config = dict(
    num_hidden_layers=10,
    hidden_size=256,
    n_experts=64,
    experts_per_token=2,
    d_expert=320,
    d_shared_expert=0,
    hidden_act='squared_relu',
    moe_layers=[0, 1, 2, 3, 4, 5, 6, 7, 8, 9],
    router_score='sigmoid',
    normalize_top_k=True,
    routed_scale=1.5,
    balance_loss=0.0138,
    balance_bias=False,
    router_bias=True,
    init_std_router=0.00702,
    lr_router=0.000794,
    num_attention_heads=3,
    num_key_value_heads=3,
    head_dim=64,
    vocab_size=16384,
    norm='rmsnorm',
    norm_place='pre',
    norm_eps=1e-05,
    positions='rope',
    rope_theta=10000.0,
    rope_fraction=1.0,
    qk_norm=True,
    attn_scale=0.178,
    tie_word_embeddings=False,
    parallel_block=False,
    extras=['capped logits'],
    init='normal',
    init_std_qkv=0.0282,
    init_std_o=0.0282,
    init_std_up=0.0282,
    init_std_down=0.0282,
    optimizer='soap_variant',
    learning_rate=0.00651,
    beta1=0.95,
    beta2=0.99,
    weight_decay=0.026,
    lr_head=0.0435,
    warmup_steps=50,
    schedule='wsd',
    decay_fraction=0.933,
    decay_shape='linear',
    final_lr_fraction=0.0,
    batch_tokens=131072,
    max_seq_len=1024,
    doc_mask=True,
    train_tokens=1122000000,
    max_steps=8561,
    dataset='wikipedia_en',
)
Below are experts of layer 2 (counted from 0) of a mixture-of-experts language model. Rows are named router (the router's row for the expert), up (a neuron's input weights, with its number), down (a neuron's output weights, with its number) and show model dimensions 0-255. Each number is 500 + 50 x the weight over its row's rms, rounded and kept within 0 to 999. Numbers have three digits each.
After each expert's rows: a language model's description of what the expert responds to; "gets" lists some tokens that make up at least twice as much of what it gets as of all text. This comes from a sample of Wikipedia text that the model never trained on. Tokens count by the router's weight.

# expert 63
router:489528490497489480393490593510498464497370342573509561448500506378524535445478508471559453389528494475491497517462487557463546516551641387640604517510503468506437514568425513478488500517373512498492487475508492649498522591514515487537583511369516614490466471510381491505561509524464497541512393515486505525529485525506504485561463332539490462531557511561467470467465513549545488379503514486498557624443340606454517468520514509503559496511470454515505495479479475505482475432506428518506485504530524521518483421502518452504483434514424511371462444515489469508541529467498517539504489501515526523487466534494495508499486441512430429522524493559454481529489507568468505499524505510396563493494609490502492524370484532575501468480470422514550495557506487564518501517498478
up0:491581424563549556517473472509539500486504502501411526508574423563440450465514492440551486526662515482539478443494509480495506491591483568557447457504508490513515545486510542461483404579481511456580473462424459516566620532460569507405529564475515497385503554519521537476476540505502434490444475428436428471495603517460463428494531453471552453450492525495501545465525531394385428534584531608555590509550453507493502568477603511453476488505414542496416550499524518501566508513547412451507562462497496557603471517491503521432455539391475515428490406507506465471510572568460459493567489550542462536517584420479524569468428467486443352498488464434579533482513515434482505484439586515427530433498560495437450528432483410497455500494460505610459549417435569536504514484500486
down0:494541500472494545489477463511434535536445486543500492603473431539448413465526486462448432437509570517509480574465410477480506470570537534531440581482470499572601491514505544500577518522439526534477435462617504485567528575519447444484425539445480506501502515549481452469422571409458435474562534569425444517443535536492537497403444528516616471494508466459489667508524545476495487500439559540473495484560464387496512545447599447474607536504479510465517462459470442498404427543510540539529534569574515523438476481478431584481527560460536564538499497498440542576457575531443457498478574439547539566559593446539484498439384497533460360524480564545531569509504437496549417440568568472473515530486481547540565442533536496549547518564475531583526538503533567559417487569397461
What it handles: Sentence-ending periods. Full stops fused to a word's final letters at sentence end, such as s., es., ing., ".", and following line breaks.
gets: ".", "\n", "s.", ").", "es.", "a."

# expert 18
router:517536448522511495555451439516463485511430390617499575544489466588464539426512481436454477434393480589513530539499549543513532478504577426584531533554479496466463489448568501451439477499541512514444478501480486606578490672457524498460515471547386405494520514463480638506430491528480496441490469427522471495513487533566542477470514450535419496464469473507509382336409513497516478584459511475497481572553427483538466527492541521495538537480452501623479503508503503498491484548518509532532514494482492521507518465458518393540506547513406531508527512526500577467509523452481411538535554485523374525454487546508540396571500446488596530515490651472530523506498500452457494521504592472562541491506461506540529597527488429361539504495432430479606542430551500499471493478547610
up0:460465497500502498462482516468451414495452485523474568421541449504476507499538509499532535565470484532501478540505438541448497493533528494516364431582447520524556540497515502558468475499438455455570471417476465404509582411418514474505515514508555503546433531489435496537485523557443383532461476623566505363450587444483511507450513522481488427487458465468562417477480566425477472462558539467579546514456529449495489387438502467600487430515486553356553434501540519462455458544435548543491477550397419506457478531562426367517390494512575464510464439528555570501452500575509453508535503479408472561425537567519508428487542509496527496521447537503499488495421591530454429501500440523450563435583515451492488585520478429550379506426518532461472562406509523546550547423461430
down0:446467568517542547468513493479467458517407511497509383514431441430413513454617478593512494580514551535534540479532521535544468527526469520485439531502502502556540436476471588386414430394545428567485543508581460543453545545483456411455430439510418457467576511568505434517532454459562502571506483412496478519424492494570491482424556526449467544467452520540546483431544511487456529474444528554486473507521554510559542506545553540459481440541506528563442469505535436468575582531452390548611449504494488543514544582501507539452564591524563608512473558467531461562494538473463442503448410573523473459532497496423516598492482582622512590594468518468512439527548397544474474461511371536535520467510517493613444531541512529469442477547475418495552500497485477610488509512573495
What it handles: Relative pronouns, word endings. The words that, which, they, it after commas, plus final pieces of words such as -as, -es, -al (congas, societal).
gets: " that", "s", "a", " which", " 1", " it"

# expert 14
router:455441498494470470582507437492459507508365395436558488577451507494501507535505547484528461640463546564495472505460502362441478538467503475558490471587498540505482483480462488498553501439431504487429525473453505498552566650410572534618476484523520421424565584467441524516547421491505511397480567448453522495455437527416438498540518497468399473496458518472472457418591447569493521506573457553482482441442504545528531512449478484460559413481420480489468496540488458425488543630510486467474575484531499470490394509470498498457471556495470461423475510555471513486478613451582476509548367447577465497499560448491479506495488533492475444527491444509640487642497494500504551473520469449629480498523580483577550465486490505482506439499503518437477498573512482442571519404524515
up0:504555547475474548486535477550448580563523522423420506470512539466491449503522464520566520453520445484490488525518458527544525425556430471504487441473434492472583538442607477510554573491476476534563421515526534512544438472422493435558534519465517529473540530484514487559526519426432509451410499479482518480527539464558468509539504463454415560497565506440465511485527524576447552601459468448549469540518443460560574499569447497480418553593541484495493513544498410534447564521546448442497590496429451342434655488516598549460384536493525486432573468516529503483539565507506468420485471421587518530490513412439407547499548459466555546493593460506604486532485524505497418470456541415560572572586499463410501539618498446459395498422558563487576556445508505472499462441438546
down0:540505391459510515480402495542479522497533508458482494482500392510484497538493595449541512538501512536540398556417549504378608526508490497441364425499502478543549515508426480494433512541529495467536499537420558589553512523426419566432545544439577496579502528507529488605513506506542534516517504485541477470546566544482538388500519539593513449454555558515519481459593401516524564526442504457501539455564516603454551507475523589425519459482487438569497474427549559596522456395416556464482592386509527504575519481472595502557614489592502385487473456530548518482497460469449526517495542501482543546447492513509534478567564586464498496576527577481515505511422449516517442579449424493469456565560455439498517483489520481545622516513497576473483394530452485537472548439482527
What it handles: Preposition of, table blanks. The preposition of (also in, to) after names or As, especially Name of Place; also month names, zeros and blank cells in tables.
gets: " of", " in", " ", " 0", " September", " have"

# expert 41
router:486481428517486473485511394490480480505438502597416400519523549534495338482437424475575570510444425575467522500435512456495559541617511580521542503563525517511545592605462517365484519534373477509498498522506529456420475497574540489586512591537439550449509449477455466506499452483487501520546461422495513506522333473509478470503426544481556546470431509531508488469442488434508531520488466451535466501498438512520529458551512419560327567506524547409511482552497483444519500558533441530494472525611475483539503487466482500476513405541427425416469516499504432557526489470558486541506571500475422487488483537543521468494444486497529378510505502617560571432476439471484471552511604465397543441508559509482469570520474462411503466487516361479540477504507505493519498538444519
up0:529417402475584633506432501520445437539496493471512413475507462594571503519477535433498555563519547618494517475568483447450540440601467407545477465608410474429473465462439494477536431469493615488512488491543391545486509421434474513509458451570442537456496477491526550505495533527459404552396462458473450553497471519503550455386549497526556427515497480472488510548462507592523496384458579499407548568429553474450612484522542516482507549471502499523457422426579375504446460437543580521472488535485554540513509522408567529519451491442535453499499505519470557493528422595507588534486538511516575515515499462484482484500459506517431515491491529645510500495513514468448488517548439497388550532553437452473441582517511430420489518461456521530510546407481563461498548570467478
down0:484505504473514570424536531499418450543501445505462406547514518582630476411534475513512518481507463485474435565485497523536502573571534496564406555580464534619417501467467430470423447407456503555501468450501503546534648464362500595489495506452527518406434505430475506456552474541500391472506506520522429524488517498565528509475580472520483428398471474499393491599529530464520561527502570559500503471520578477514511441522505516528513616489470483488551490432560510478524518536432538512451429542511488342505450493429409456523522504550501490467483509546534545472488485554491568439474513524509452527555478573598486501529535470566474427485387513485355503498527499477535570548555535435512445589489536532513505469493448475595590426434418515528456445535458521526491426521460420
What it handles: Infobox and table structure. Line-start structural tokens in infoboxes and tables, such as pipes, dashes, bullets, and field labels like Kingdom:, Born:, Total:.
gets: "|", ":", "\n", " |", "-", "="

# expert 31
router:511518503517496498556501473526502481514590569353506524501437502435464472472505456485498453561438521601484517587559535444543544506491647562474370401485485498491521562495513516449504528491520501509522486518487498434467484530524514500651530546521514616422446406533407549499365506446523506530478388522490502479499494492516506483479588450481506414479454500574509412509538516359483516522510457503476524366494419488494478479521551523561442455503560444420492471486505477492492489377508380523512509462531509492516525539480508367515497525468531520422570561485496637504459490483498474491521600485497599506488458497486454507544482509511521459496461432536476578480486560555483525491483535458536434496492535496429500470492496477359522404471511355479454489580502505632493557439474579
up0:540464547500436448550404447512529495526496404462539544597494470519413509441518546527438502517568474500496436524507536620572582512412483485497509501462582563505596530530466495507507460492503519563484550442555503454517515512532573414376539454486547489504545439540578521546513465450573490502512468546461502527524478493451415432554550540514513564410532484504393477478403534463525463491569480467476467487454507517512493463511503417421486475523549586451473478603514498495546474474570491584472558514477619527473550551494514469447511507571603566577474571584435563437452504547533481486487445448435443482472428496493527511552469546521485493577497669544571547508438479446458499491489560493542401453511601426522481448477450523500498405554550650533377521458494508515452525593599525
down0:565612604516508534511555464493487444522442468585451441533469486526394449475514544415428531521540523475382539464555477528498492478423515582547574567491553535570403527501544435493581484506497474511497441579598469460462511569433503433456513509518543481511552459464526444524476526464436506505468517531520446509491556489594486414465551519413444534511452481456540539480513524493547537505536459540467503533459548546462506671515554526422455488562485531569504457452429573443607503435439471559464556483396507471495461494504582547446453478497502543607411400532489526490451508416528499458501531463529498455486485514542544583553407484452510540457482603446500544447559493486443428413515455435466468463479596542456441447509517478584548425496622450522430470622520474493433534560458442
What it handles: Sentence-initial words. First words of sentences, lines or list items after a break or heading, such as In, As, After, On, Out, and "==See also==".
gets: " In", "In", " Al", " As", "On", " under"

# expert 62
router:446440454475494494560509534492484632536510545337486501518480465702380572398493448507554473435404520429496487536439519416551490489491555491602449540560498512492479434527634508433469517519536464506353485479460441465442502566428483484551495494504533460497550514447497501527501465438446501492490456457494472534512480522521483488458440524428447377484514526488530410481502395455599495459512508498564476571479456499456485535526504521489536520503523530574457499512464488449506507497492535494459482509515501471518473426482529363520496399455454439533488492466498453499518562425457523497515551494476521529496417530500477491519539537503637380519492481430484530474507498521512518558540522462439605505524484502489501517518507454615546525511476533722555476626530501510526419517471489
up0:459533445527563458478439454544518431519450470494532504485459521587435458428574551494415549517401451503499493495560496484458497555512476511485538439529562464436526450465491497442608506519633435533487405488472413579558537492489511545532504517543520561602497538566524468427439547434443463457519481439462385490551496517442498500527450493537435483562470481567493562493593454496560545423490504421446503450584499566515577515463472522454608547480483537582470376403611478470470470485504481523439483488555511415534464552500380517607571592453464431602524399465531562566434508466440539525439457576422550447475582511537478492541501571580426513462478542466513500489601439473505540513414618496569518488559470489539514510454469469534510456467474557533500510442506551520490474530473439
down0:468486464446535520472527459548477557548472510451494521557551473387439479495586478486515507492535513419536475554508469503490465514453490463478576568451608504472504395547518557508436398537547476519469430540512589511575489540525450471492544601542465534593572459487447506489519499502460438523508511411532460478491523498365492469522592493483564514519446431504483596493542546514562435581510540530512590503470395610429610475537390450577519484489573493490479570455496506510502547541474563495533516527504512583470491501547506545534457520586604459439546501464593442514518590468398489486449481515539462525527523500577460405508572480497588438558435588608464481434509558497536510465374480489529512454513584463435544604464558492519494526557434594603578494477467513468491522615512508
What it handles: Prepositions and mid-word fragments. Prepositions in, for, with after a noun or verb, and pieces like on, en inside rare words, e.g. mispr-on-ounces, apr-on.
gets: " in", " for", " with", "on", "o", " 2"

# expert 30
router:532556472517510489488521391553521392507542522346471538454523491560495368515527504513476478593538350479501491574483524527474536480446481444607493395547515575500526579554472529463506501506387476514507502488472478528519488477465519508504525579444445564457497517499388650505362465418462496520517415412506500469505315543423485490587469512569540530481396518503634560481422431435509485502511495470490460551462513527606510475577454506440598551494523455513495516562504479452494472566503479525522523516544496488532577500507520471537484399563465598427500495476479509528507487504549482571498560473508547522477482534454493401524498463495559475505542660494497453470457507491484502468483561516463502495518462452495472482409485430541587480484483630487568484465515513479510464489530531
up0:441548575503526416545529528488458550564535500497563483415556511479509575546455605405564544474496420481451479421453452517428580468500393493466502465445493559440483590589472474476484553499508536553408556515449401608501513499477485524528535572407435460505521500500387487586545561511513509544562460505431475494462537459498562489500490467518518444449434492477535629489465524445489449460462481511515489527587408454558467437500566614547479456463575490416532499510459484362486457500523469472570514469432526501466512539423438547549630405472518447562478513494470518546496498470457529536551476586697480470515514544543488447538552486534488524505417543508552527526519525487435536465542510492445439504537490554538531463530429570506516555429563401426485546559435534457574537460523538
down0:530533532543554495553542523489455430564498485542491535500466465515437519538477487546453565495540420532505483402534459512462501520463446585454504614470484455485445567518500516468495414487596507432533633519458549512552585512438429513515482449465533480558444484481448434381551431511516524448509522551534512458527588514522500558488557470569514454540506486463524527350453467491436487456510494578524332444554445582489429515431502419522428485559519457556541542459492459438493423513425488463436552531554533541500499432539419527482571512522503475515478529647523518452519569482471537503514508458504406437489441521535432465513532527445441509394497523535488418480481529510535562563551417425498513519456596503613435339540488487511428482542515497490531429420483610518485438446447443
What it handles: Prepositions and contrast words. Prepositions and connectives inside running prose, like to, with, from, between, unlike, both, either, only, than, and opening parentheses.
gets: " to", " that", " which", " also", " had", " ("

# expert 56
router:462407540540479488483503588492531406506348526389433590508507471425477489507566557503560568454508504410494499573639490491488469500580457641423538550478459464496480428472463481615491544484520487516563523486581481471474519396502545471575519475629494518510530468545537549516503455470512469527493517539486478532531497471479502502466523530544503598480453500549572317587550558570478400558515483477537538452512507434416515462489432482544557497510538531506461497356505534509496509446521532479502516469421510507485528561490502512514469654500490440568551500502539525491493550508406519419488442496510507553503623518497472604548463475518424479431455505615487461474508492598488497471544478508446563467504485483502503527427490491387418514502435407501407495497480512520474465509498573
up0:435428456546507459553425455506486428562419501464504492491466468544522406570501478547453488518529403486424514538536494535442555575493495579462473518562514507548473492361469408582441426489478466495508524476492512528390594508462426506451568545510496581475482549553520483492421473547442439533603469578514562566430474525605435428552493457549521498499551594533463474579476492535564492464570528561486503607506457444453554438499487537500506420533487540404441498606413439504528489515553506491491498438444442554535566558513509564555386443446550597493494482548533563507444525545602470559543546436414507522418506514475533491521544425562468537503475474469467456570392475494449523507478502466485490472442531406471490596440566519481487580457405545558497464473364524517486535529498507
down0:547541425471500482526531440448514580517550463558555516470561568464507565417477410487501465481508546401440550522389569538565516554459528490509523536512642501511604521514464543517536349520459471548487445520496481518549464504564573484551472528427530466356490495426475460509499356415492570505464520496575502392499461527481512514475537555500563524448543510545480555511443455535542537527561466498519462509519480527474502456515454534512517481465605478524593469637507485537536478619534453535472479559590395537471535521515495548524475438655439456565503404522485479500602528546493482457469456413531524545546486556415520490479524549391544419590522540582559540465433516489451511556454515440544498527476572476493522507564492552522551488554534475468574456440566543438482496457492464
What it handles: Consonant-heavy name pieces. Middle or final pieces of surnames and foreign names with s, z, k, ss, ash, e.g. Sugg-s, Fitz-s-immons, Ory-ss-ia, Ming-x-uan.
gets: "s", "z", "es", "k", "os", "ers"

# expert 34
router:479455404468490537536574544502451535536420488551558486570540591500482546625433452526510550555508468451529453387408499508488524513497437520544548567565462521473498571534521508481496531507513566483509563493433516590685540624550493506633477406488563446462541540508492564484495529520524528473499473509537503496522493546540525437505465597510542458492516506488437443508555531469425551537538490409536377475567498529567542564557499513397484579465385432508497486515464419495452557515472420524455424460569539559513369462538504547497453489490513590438473490548470506472582558455536506353507549482504453481394435468521528467492435539521562476575468571550575492424525529487588469500540513495530481453486544432515471437552446564449467493463486517609523547483476568487451510481515488
up0:478486501562525536574532460430445492456517494571498483589500495534493577537497448514498485645556524506541420486492506606483479542590551433530595569474419523446523402552396441484497486503513478550480360504484457487532513506487480485575483521522529558590496453507623469439522423442441494582448591538432510391544456557434375476525471500549424449484529529514601545462472474510509503530504523444488552506543503520492557451536511458438487531485532518507569545516501538478472457509489516468448584583413487430468446641475489484432587477532464473527475428499544483537472575494510517474513530485475461437515457522403539504490441456529492524423501617544509574487495523374481492485439483438547508432541522477495566584505420467447602574412503495541507573535407538466501626517541454
down0:489595537564457538443546457611492478452557559476487457550519564459551522482612483574427507515513545440551573442469533523416445490463494509468523497472461504543477536567506497508517546521554505436507505533496502501531511489524474521494459512595460511581465413507436530471444462609513498541520451454521488466507590523566507399568504404450587566549468510537479566490495439525391410520507441512505396433490489530509446580520409524579465546424611507450507477541501495496590450506445443523613539571461446509596490495541507576505469519583604554426580572474418571482488515534524586576560444545599517526537561470472546579458549548561502512479565518520524418555508483533495477481599541514548375494462434523521539511534531543476457550491478600485462537492541516422513505514572363
What it handles: Definite article the. The word the or The after prepositions like of, in, to, at, before nouns and proper names.
gets: " the", " The", "The", " \"the", " their", "the"

# expert 11
router:510456510534519492507449541629575419501495520493437455496496470707549460515488489512425414545531611522478492477559514478530531492467482460506518477500478499495463556534368569504530522494513532486378505464514518456452481427546533479466471513449685540484540428522501475499426558521510484520488452384462497544520517485563505495504499477473501425459463498477467552528416595505547494572540460489564427463533532535456558541395527613494480502493576563550491519486501540463499485515525471518519508476565458515490409500518513511556502472611435490514420529517491607546488489502639460485482380424508421489521377517393489498480493469524564569516513473406546530512455500478532435487529514515386476501496455499561446512566495651448511530486384492457496483548525497586483527470497401
up0:459470517450468463547473516450544413493517458504513525546420556522536498521530463514443417489550515498466517521466448564536496519476492439481582497557464469558510552398528513472524494543446546514542495484535445514465521493494507454509505555460510431520479571529525607537537528515396487510522473487553475571388546421471429409528590450439483470469417502445604562570395552543565521503535522511451538451445556581420567421444458421500535540492510458474506526618493589543496548482519445561487443490479486540485445502390440462430451452502460483474529500476425524440412475522545502525497622433476477577534520526527468470491476557544547483407445456520459414391445495568525414569546522598445538541582429511381461432522521610454465454545566562521474479485591447541509582582423413
down0:431495528501488606390535489528558453461434553614637499530501483497456522577488498443455450463530535517400462532554386478456582480490643457530560542426562539516481505488440510518481514458585601512451450435553533522461500502488596468468427475557519520538525487546467475506584445524466527519484568511494577445515447473565444554603455503550541503447450613450546539551406535561437458480499496423478519521488526476426424479466512538473564565463522471449427519430492540461504525530480510477519493546470531463439528491587550454496622467542503488473554490509511473387491453525528396409556535557542501490461562506412450519499424524423536565469460577478497497439449508486393435471478470533543504505486505586591543569487508436516452594540508401524413464511491431555503398500481474
What it handles: Possessives and determiners. Possessive words and determiners before nouns, such as 's, his, its, their, this, such, often before own, father, first.
gets: "'s", " his", " their", " its", " her", "'"

# expert 55
router:523550502522498489507518362523530447501667522491474643422519476437302465579496504513539522486425627533499484475529521489449537513484456389612465338527483523488488544496572483527483513485454495510457503495551508507489500360455502493584523542588382601495427508508378557492439506479478481556498441499490515491505463481587475488585507428546550592519474514581648498446404508463598465538498482496489594557525551562600490526554459541448561542502520520568500502521510499478505482309508472505479499492541489480519528550490513556504498506572480587477529530489518461498472479498490538574500496510497613499473500476497452557487514474517520514503522502448510500467476492510483501472506508485531495472501506498492471463530501450531527520487437407482503537552499495548496481481493669
up0:515512536515434463543447482531505571497505516481466430470483577468452457534471575462515551477414583582365485573399380495545478452541492429484467519466533555511468474469433453480450496479512593507533521435522418536486508489558503421535477521476608561603581560543566431663492575515506526477443495505592409503506529479554503560606539541478566453433472588579517583533485546444431547450449495462483416539490470522542651508474516504527446502582504559535508507455479445447448554510520533535525488470481480471515502428455533431478444484490440498481502507563464557586454447509545485494458521512516548391470444544517548528504535442543485469374503564481496515483486438505479490493522551519453516481592456402560431516479555381449447483479538492577562424450540504518463477495518361
down0:584538516517550429527474458567437509461564530541493526518557493469474475468389444518433531428527503388444545561418562498564581502596494504481484392574482563537475503425449492552598482430406527551522431490479444586475476597451518587556539528478518481448503517530501454551553491545503444529513487459558447586517461539553432402543602468487520491531415537525519478518499574443570586488502498499497635525523585492439451533493518476587499510551523537468586502389389499491593563386464473459525497494504481615514544485490510513497564539415537467529531514524576479501487456493479501500557510580564535493467494473455508414520565483505498449477548514479509450463534449489410564512437534515499444466649438511472423559490403398507549482472547410493499483444481447416473544540445492
What it handles: Adverbs and function words. Adverbs, conjunctions and "to" in running prose after verbs like was or is, such as not, easily, often, when, only, than.
gets: " to", " not", "ly", " after", " more", " where"

# expert 35
router:548368494451494540460526425515478536500539522486459543511449468601403586530475469468510485441543436447483525495480527610449537463463587620605506454538467506499444567508571455466494483538495488515477460508531461466602495543481446495473584498552676431490488472523570596517482506471481438554480437482457493508509421559457484439519397565547512614479485486494417586534523483528487458521499543443491421580463555417382451509475503484497505557484427424392487462491499464439466525592504457520531500430527525487498370453490445503507467512447494437473448516500443464519477579480575606445503512458516418447525406472472482587484482528488543427513487493572494471494552529420534547470489541503479496507544635467507458445563475442488441424474509434418531513431459502493564547476457386
up0:423457472430561440536481483556513408443402523439422528532521498423468430451429472541466463356510508534458455528519547503541590529494439532556510647567399479534499502502426582571453507482371541465550569489482475556570461492504551499620428587418540513457504458554480450614471552496445447618610429475538515474485494485537429495499455449471492507497538441494485452404540494432488531560555489390524480462415474504417503484527508563583493478533435477451586448467412544515527448504490505503499498533483464564428481477492449480532484462419450521581474558521500528453535528451512467493502522557518545445481542518510442523584450479474566508491495488451409437600452390523527522506519436538505572492435441518475449500427483516414481451548542500465504576507492530494599582458533476
down0:535525436476538576540462551532549462478521573500474495478491550424474567511533462455523496494573499537597477495494430496533484530513495505480534564534514443479515484450537528501636511551554518607423521472513507424460521489610471549443528501552538580546552498515611499448550471477478551527392632486555508486503478374476547520423496575517504551506396484516573598544413498536441416455477518586550422442515468406444468486527413507451557457571459567495538472561485542485540484478564440514405479532543553491425453587504577629432431529514428546486389446506485539555532473522499504464426538555484509423493509435594494529442495468530487565489568472480522542477561506449546499516601435524542489496471453560478506554562492455431478453442511524509596538535433523490571368465432457
What it handles: Prepositions before phrases. Prepositions, mostly in, from, of, through, during, opening time or place phrases, as in re-elected in 1910, from season 6.
gets: " in", " from", " the", " In", " of", "In"

# expert 10
router:382498524526478497345472557550527471500356479604528561501542418386527503522459535492474524534439550378499488443547521624450491555448387571466568513484479484474418443468498530493478533461537530511495526484514514484452538462489513482485519491538436466565530483515491477476545560451479454512500549434484510522539506385630485491543464498472511591521422523500449568490446505455505504573528515490547506626463492446485512394450513474516587524523503510574481506452505579507492509529520582490518537496401477543501618601463509522490501453515446443531472540537561472466547535538505529497521304486530397504480631504450442598509487428539472583454457501571478568479498539571510512423529498472601538504565495502534402486482491522470450490484450550506445574481484505521446408523497568
up0:380533536530389411468431494512599474571462534498472504552499496535518438462528503498519421541497449480539479517500520554492513547534494517449517465561468526467495443488394459520457473516521514580520511382561537537415466427543520432466520551498496500410532473559479535568546544456570488516564582442501433559465509482443488479486576399488508531504439398608475582487435649523431507471453399463462513393500482466591522528463483427440477455574495440505533526467461512459528435443407441502507412508482517533529461593544527533503555509541430497437543467533418578478445545434513499453533474495493530494528517461542460501519458405583590556468481506499475581513439498472471484523446451482556575460487487519425554404504533547459422466429423643479487528547609492402586481489441512
down0:564643527497495456554489419458579529491532551539471406516496464449470501498503530490486488480418505464448573447425517502414547473448517482515545514437445456402512605550527534534467546433429571461452485530495417509520492505501339623499509522459511560519470503514411495480521469531479503422514530531447510490477537493583501553594418440389428504529542507533493478519492363437654491456487496457483543483501599506516591621433517546449476440485488523549538469434484486469510501483541591507451471486505488491488544485555540410496484441484481540558414424516503472498565452401518485443480527467490419464445543503504443535561458539430478549508476509530427545507488455502470423436511409488470539558430543444563573474534570444370552549519482406602517520452546527536509441526458565
What it handles: Foreign name endings. Final or inner word pieces of non-English proper names and taxon names, such as Sukhumbandhu, Warringah, obliquaria, Cărpinenii.
gets: "i", "a", "us", "ia", "on", "o"

# expert 54
router:471512520502477504496461492532510499485534403608424491540551456619566545564537492513474431478511585423483517534383466560538553510493546428537527526625514604492583568492594553537479529509402493576501498486518467558545478618519501502665543462368405442501459526490438468521567536558489510487476500503487490473506368512515509474503433529467529519512565533532423575489550503597469459587466504487474438496650505496357549541424478540438368475500500519413500492534470494448508506546535553498498486504492463570493509511473509439494459461524575495423514461480512459507494446499545568504530481512503491501427589605577529440468501495506586429502494597400559523567511475558494506484488553497388550524493506452535495486405470512528513577515461582588504509510457537489502491459497477
up0:509542476524431472540517451521489567491531455510434450514532575448487469498488500509478465393535388536437452423434563534373416454484542500518512506423475461425481527476517519486441519397547491406556518470537445513452429517481521397530556444501495477441365488440486470523558505559479535548489548465469462561514489490534491510487557517624431472500480443478514503509448569466573568517529499556446458522457502436507586465566562483543416467470539423487479479534566476535511627510537417505453476449428514562572388496507522412482560617507478471470488452503492580524407515456514559549421413496555486555399465566535526472552425568557515564552453430459501487520577459475470512543545572523459486372546526593528432499532460421493454574512450449479432528388514501468527465570567503
down0:370497497519489510553423533564565439520465493513457492517518525439554451599534587528495547435484448505548580418452601563517503492442541574451535467466526534481539461469457486540474444595450497491479497512445553525556524563533507432503466440429494530497487614488538459519473429550523398466512487614461554578462538571486386518519499503439460578527508525439474353489506500562411465506423516521485538486504489542500509420563511486584493447567536520506519525456546518491575608521586617598437481486444440518491545499507539463552486542397434555425412517642487517457410502535483492501442438493403579531497524519506532511559512452529473510511518458578456421530548531618497443500549504539494531494571443492511484504476541496592506530539490487524497389565445493550526462541440609
What it handles: Copulas and "as". Linking words after a subject such as was, is, were, been, by, at, and "as" in "known as", plus credit-list dashes.
gets: " was", " as", " by", " is", " at", " –"

# expert 25
router:522546494520490504549479503469529443495491578528444516487493462494363520550553456526462440372599558435485447413448550475633451491510440382552437473583491550492561499516593578453495505509505551465433529466557519451613467487498473518597475518467655503459469481494594432508493522487489475499509284497467483520513516463438497508459483552452574318425485508467458434555449561476501514431516498508542477419488465539449567503411549433466366482510530508511479460492508502433463508632493465539496484500683521546502529494476489501488453583584499482578505480505521495504510463486468441522505570416509443488484490477482523511489454500514588513532557534513544451462515500458479445506510570504497513502555493458493518585494509487558532506487515605452532467416499490481498431501492488
up0:492425484443535517544439494458451502484566513490430486423477479479510568545479449409572487535570589612414516435520496528472513516515495419507521535496479533534488519438421433585492530471559556492538525584558502566447473475504523456467501542488506612502459456515451404503509515635524562507572521528483402453628378494453524468482488575507505555461532487551548525522452531486540416541430512560481564557540549498411488534447506465489460489474444520432515470529562521528460467562466467559452482490453476573530497488448518466510518491586515569553407440394596558391427513429532397501471447493575526431462334477439539397453464475481470482443486478423513447497482475613550510446534492500434605470544491505500482519479582572458576475541526552460465500460478603462459454464482524
down0:474544510547510585529497563495505518608573489523454487542444538482475470471588499517511540512522477430457517441463435490439459460486484479441568501437489476475503406472466506571544568471516571509404488612504543496415465516550564546606438413574441542544535483616494470495504560453543441453508468439570419560512538394435432546531449586442520463469519497524529557591520512497456583506446503502496447417516416499465507547430488470487451425529539647476539515492496524493545516385454498479464528477542526477548506517468534553541528505554457537490495541530452509522524457476546421467497462415492514573539453487548512480431497575595583394469532612495591530515557525502490445484517535456533377420509566441479503482608509413530430500470589617486425488421589505456513440434548486
What it handles: Prepositions after nouns. Prepositions linking a noun or verb to its object, mostly of, on, for, against, as in "Commission on", "feed on", "agenda of".
gets: " of", " on", " for", " against", " at", " On"

# expert 26
router:332488502471457500433473530546507410496331436545487527309502430483465573448475558490474550635455555390500537470627487597424489501484487609435563508469481494497468566393504519596503522487442511507518518506496509437481488446517480467456513488411515512552524477577546430502459497460439476563462578478502481468555507435565492501518475559476490515508567523514435510605435496467483495514501501502579536571453487425521502404434488495527521549535404431466495515502488564498504490451506559461495507500416483501539573504459507504495490492452479464510437478517551451512599560529469396469521319511500523485522546487492454525494495425522362493452477454501535551530532566575521524423534497440441499512546561445532479482445495553391484482487480496484471561450511523449420439490519492
up0:473477488562459570560505521435499304477464595531537461547493503432501499537543529450514510406460534495415456467539548470511512491543410564584422516542483407483480520446410599464472595521415434585527511486504503502424492479543474446475478503489514503491511501447525494490453537461447436605458514466595490545411472539491525480496548539487573482548474598514578524481622538523569547493460471522466520494492626524520414538584503511526507591570532475418477524512479432520510491530478548579499409470474482459574511571476548433584454447541484580548449460538442635529463503474555400507542507526547534552502496519556486588537535526426443489512504424475472546544522526508521469465509578405522470417509459455474441490486513455549489570532468542611557627442529566536545556499445467
down0:497489421486513527525583579495471467475481477481509516453507521540583550538568477594520502516562442513560535564504460566434545483500478569376509512558486515487434431528620528471505590453569466609552545450494480495405439470457575460473534564493538548489436552517445552580468540394531457562519603531472398553500491436529523518456504533464460457511477453502584542501548494490592391478542478447475553442494517506473534434543541518383455451499504537504466544545490498517512505424568500507399575453490412510462429442524530518525515496495555421558534654421534538532462424466590586540463564511478463474572526548542502504489510462494508477551431500450502524480542475466448466445491518503550493474411447546466508465452571455432519501511485526482540440527452618656427531563553633
What it handles: Vowel-ending name pieces. Final pieces of personal and place names ending in vowels, like -ina, -ya, -ie, -ia, e.g. Le-ila, Ven-ya, Kat-ie, Vinn-y.
gets: "a", "i", "ia", "o", "y", "ie"